Weights of a small mixture-of-experts language model, trained from scratch on English Wikipedia: vocabulary 2048, a softmax router.
Below are experts of layer 2 (counted from 0) of a mixture-of-experts language model. Rows are named up (a neuron's input weights, with its number), down (a neuron's output weights, with its number) and show model dimensions 112-223. Each number is 500 + 50 x the weight over its row's rms, rounded and kept within 0 to 999. Numbers have three digits each.
Before each expert's rows: "gets" lists some tokens that make up at least twice as much of what it gets as of all text. This comes from a sample of Wikipedia text that the model never trained on. Tokens count by the router's weight.

# expert 22
gets: "s", "y", "en", "e", "ic", "am"
up0:422555373501519496549477514580562584557477513477543585439458415491474473515535461442492493474546520400525438502518487476534544530440477500512473482530480496487420524486516559557440487518513536427449497571503545501542470502436528549423505543484528504445589616529432415531484509528517548554485504486443523481511517459427493522507492568470
down0:495447540479576603514578433568453554412451515442469550532551519536546481569546571558589516484632433492532613502421496499442561502544450504565517546555535518525484359535509464498588643493394491461540467477540524463462473441528477516413495523461543547494560515440497511534536493394431500470497553582535509510463457464488574520427496552547

# expert 12
gets: "a", "o", "la", "ro", "s", "ra"
up0:475436478554524473495504532464563545557538501578536508499510453556482431532484509560459576528511470498523515395498578499556436484457484467472528551445466522476539459562553562496506405470428507462421469560450465564487456529537472548636538508531580516617530578479525506537541586483515603495574469458476541479381484472509508425425576404499
down0:450491486527443612492540500452484464521524579468526510435575593455570478521515524538491601467517482542527543497389514532554471494532449651426591524460538546555469475467499489508506455516430506515518492597439463560478492499504533488560518552568562461583427462464480482514551455507485492558548558534485567495394513506497512517576565605501

# expert 13
gets: " as", "as", " As", "is", " De", " Al"
up0:554515477520476512503481503611492529466465462591535389511468463453536472436390574640552464526482464490561473492499540448540592546489535530618478482479416434504523467522472548501601472526585484561506516498375554464568479504454571498586482543617536417535589511499444480477572466431486515489467498450407494430383461591431531503596499495506
down0:510480474628364555473428509506466493510538444600545405440600505521511461541480528450464456539508471411610525478464539526592562562480525554621505426524556438505526473578489489579526460468422536559544457498469379482451447462367607496536506522501532549471499519576524545515511525508435516562553526489524461482531526511474504469482483544503

# expert 1
gets: " \"", "or", " co", "\n", "\"", " ("
up0:498504456570522517463579478622541492487515573600591498465589544485427485412500434433603542524460537422591611465437557434471526447471571584536418553508476568535515477506418417510464575552484613524548534426549435567504461485430503520489489502445543518405543486466476424507511470493523437590453407511462466374490482572534495506450505528562
down0:498477506514494490496571499589425488456468534500562531482584487516551481520466461591439494478494538410473420467413489606471491408433395534542523438558568397553420575617469423499429582602510519388498507510439416463538490440628496467592410467435523464422415506503549498514466406522514395518504464538509482519413449548470566466576423449539

# expert 11
gets: "re", "ri", "ly", "le", "st", "li"
up0:541604489488600488520552557490484488511522479546520497497500514533447520539495504434468486503602579417496552545518605471544543464457387445497546571497450429388552480559433516404513473472433535456542535489417472487411484511453465499499443549533578539502506498505546553460509431487473534590477492558513563524540517527524418497515528532471
down0:455498526510527507488391500485571514482403521420434454513535504431485451471456521462552536570504445426518481551548437499427565466540505548561501514492478507567475490475493584495435526496419459442438500500496526477529520413529606427472559477470505469490467410391503503541521579440475473553423530537518562478507441437543504371528462490428

# expert 4
gets: "|", "-", " |", "g", " the", "°"
up14:489445548523512470479391427471484651526417556466461523482490380512516550503419459471414495471582531554533469532514484479414443516508453558543568576471517521444469511452462486590509550480440408522452519494560441487498548505474530493552517465454469503532537565467452467509512497408545519443527520515417539478530514531533560518466537502610
down14:504553443571364566503460584547488475530580462558452519571515439568463535489426534457501446491477497548460498554505451455541498415501525572468556454463433533512462540526512479524500455449527505483480541372514544474607570515520577522494496506544580497461496513441486498466470441473499494547508524474600465503420463408454475506544524460554

# expert 16
gets: "\n", ".", ",", ")", "|", " was"
up14:561474446516401480447471498489446584401528566478533505522564495556477472503453533532405478534479529523525463593527582493513448570423421515565560434393506513447519450470475436435518544482467547462492536490541474493498482530497541474512488442407576584562532516481500479484346543480496549534536578552492449548593529620476449456557509485521
down14:494522482564458476542541577534549585428428527426419461544505454441598529427542478501565487498525472519573425550418483510620511444579508457452486509532452513559580495589469512564528555618494544415449513538519548446496544484504577583471399611504528449530504538472466546491427545555479526428484504507498494514494527530550522480485486524597

# expert 19
gets: "s", "t", "al", "d", "o", "c"
up0:503517513402525485478531602472475531542486488530447503568536503491475487481500574453500506496459512494480500465531454462666526609553503492424492444430512431428432463525577498523439551519490389529456469508430486516437547416475517567538410571549575497585511484494559473525524588429615578455504443555454511477446581354537474525631475556533
down0:531516473482540582515511419471477527522450588503512473516484382519513599558519539576458472460601457448499524507547446537580536545480499591463513442538520499525550530518538454509573383524575427487511494576594548531427508498426544456472437443429472551528487492632479553507453492559513448492496533500503532471456477446453578570506444502592

# expert 10
gets: "um", "ev", "v", "fe", "par", "leg"
up0:435396456462475437508503409560415551393479521535509511479436436499525468455418550505495489506536583527524503524592534458487444426495440534501481504452517490521569483549398418525542516411446426442679447483453511558490503519533488548527487410426492462508539523511515538459405515481563471516439498468590525466426538395441541463500483487524
down0:496503507492542469460500465491489513471429515533451514485546528464500553493427529504528601476430532503445451486481364476604501430527382580616499485474359439518559522502473495533500483498501346504464461534417532518536480508569546500513514463477512562357509421478453473430493450421491576530528439439457447551432490415536503488519562526490

# expert 8
gets: " ", "er", "man", "ers", "ate", " de"
up0:450438495471526558454497400495499502452502481532475501555553460598568486406341510486569560449522503477535501490513587463557514397504472436479503452447541457425532491494479433524498502527509488503530447492462445546507521465540504394492512571627530505513587508548501497498500544500457475543516528494487564422493477472492545382518475448516
down0:494519542486514480439476474486539581556488470545536454550485500518497540589463420521486497469469585551470442491499546542428525520401509464474623578544464447537554526485490482500412522562520472516577485487481478439410540474467529510469524467487521575606462505507543499486512515475442491487502535451506506600426482596467491388502488519507

# expert 3
gets: " ", "s", "d", ".", "e", "c"
up0:552527540378464588505492434570547488568478443574529472386467445608502567498409526496507511557506496512485484529516530485339508490509557519489489489576487555490544486557446546502464545510458528513451529493519551568469600525525531460475539478563526435537546494505450415454388542456539485512513496447448438492509537555496610527470536435550
down0:477491419459466523491362480489480456543582467506484492548484396517462467489553530505517513499563548526449541537493391589581464451467492597500531492530605514451489521527430541521479469485464544543447495502529481481449557568623498499543468575414619519435490522562503547417486457516460499494560520419597449535395521444500501464548498464521

# expert 14
gets: ",", " |", " and", ";", ")", "),"
up0:545446406526581571428424484495527582558400468487519565453487431509415516631470435536473474430477503500564477525581632520577507548514505473487509508499560494479399513461471647453542557503494517480448525551507472525538505517392440514480508469466584534499497437488566432402537624546494488478429360604400572469529438475456548490519490405521
down0:458567490562467448507493487561423485445533469442457616437470511465535495404553582426524535449506515480490473539512428477502512567511475504563539519513501448589578453593441528545519568513529388425589519552524515568502363530447471529523459495409548565532589578535531486433482535430571505549502482496438511476469507486506592517504399563477

# expert 7
gets: " 19", "ver", "age", "i", "ment", "ce"
up0:447552362428500455523585439467490438448496483495491522464467552482400479492488472547487478574582497466362444543484595456427464577542537559574411526455473457509534509404527472454529509528511583473561524459533437535468535464546548409455536509472538442487497417532434423421512489513503410440455511474482422519550511467557465441552428436474
down0:551471542491472542521571530498617524570534471480464489572481463452503529518516536536526426462511549482530507509499390429544461471500576456488412525500520560465437370478525491600530573449464444525456582488543450519493419474506495510418512440542495562547474523539564566440522433546526533482492528603484539615488461418562433486541530534560

# expert 20
gets: "ir", " first", "ial", " per", "an", "ular"
up0:515507497469390469529473514410543432458476456573483541527440468463427533538509547488509476458487455445518497532594556423558471494439498494521447449486453441455532478541515483547520527573622468577494461598382553494379604487515466557578453485505508502551472504533560548422454576539504510473468513469461527479502512487471471519444520508497
down0:510542499499552559552403593575520545486501536489584553415528545552550499530568579535527464484439574470461446504425562460524473454527459597551466466462498505500464497478516417535516541496423569569477551483570452458445551534428569539524497472451486496512568600471449409456450547501638459506514501500569565535519508448423560516383523509472

# expert 23
gets: "==", "===", " ==", "====", "il", " ="
up14:461530459504451419566494522426507593519581496473544548501542485552526477433562489490568475547514399482526562504393533417500528469481492592483563455574469374481499466570499479456540457464550563454551473564548563511472477533515465439446469495396511563487563561552415491532545458394499419529489450505429534539544602506505563410450527550500
down14:478450509475488563489541434403513514474572470503505529467477542508483503547586443410578462512617607500497467543511623413486578561477530577506518499556469489542556519560400508488541458510485503525516498489467473501609498498527521571483458585484484503389411508572490514512471488580534570425494605514521479488385450513532528483458521498475

# expert 2
gets: " of", " by", " in", " to", " with", " for"
up14:488572470528614460515462521500514380514563478477573495553495574560378459473468465490509493486479558413561513454489448518549486457444472508454506542489516519557551505505524513461517466555473547539532593623574503572435566497568540498566558491583472545510501575511452550512424491595502503558471434497459615463427485406516514446530512550413
down14:451539459513386429552474455576549584471459420451454497535528497453531559462508439468523453434479533469445496479533371465465544514519522562381490556485524488501461479487519502459507491547421489561452499402501478508480505524508575567430450420365540471477551555445615529555463464534496406576518479494406411438488535567418454456508416459436

# expert 9
gets: " the", " The", "The", " It", " it", " a"
up0:394426485509556578470471483448513549531440469593527466505455591530452457486531569534488434462413470469510488622475468499461505572517470453471487465582550525508420455494573468470463484491418567543495491524537527516499571539505444470466446538542626446482504580485460449463477552503494394543554449454464533475510579556502412604448469469502
down0:421512423550453516459577434475486459466524425500515468592420547501489530491432479482414490486522535557465586535385470478494558533565584554477458497578469445512489471445508518462579505549476563492588468569441454507536511475420493525574452528500427488457462505452507453409541399471564451543477498482517447589449434455463427481468488463561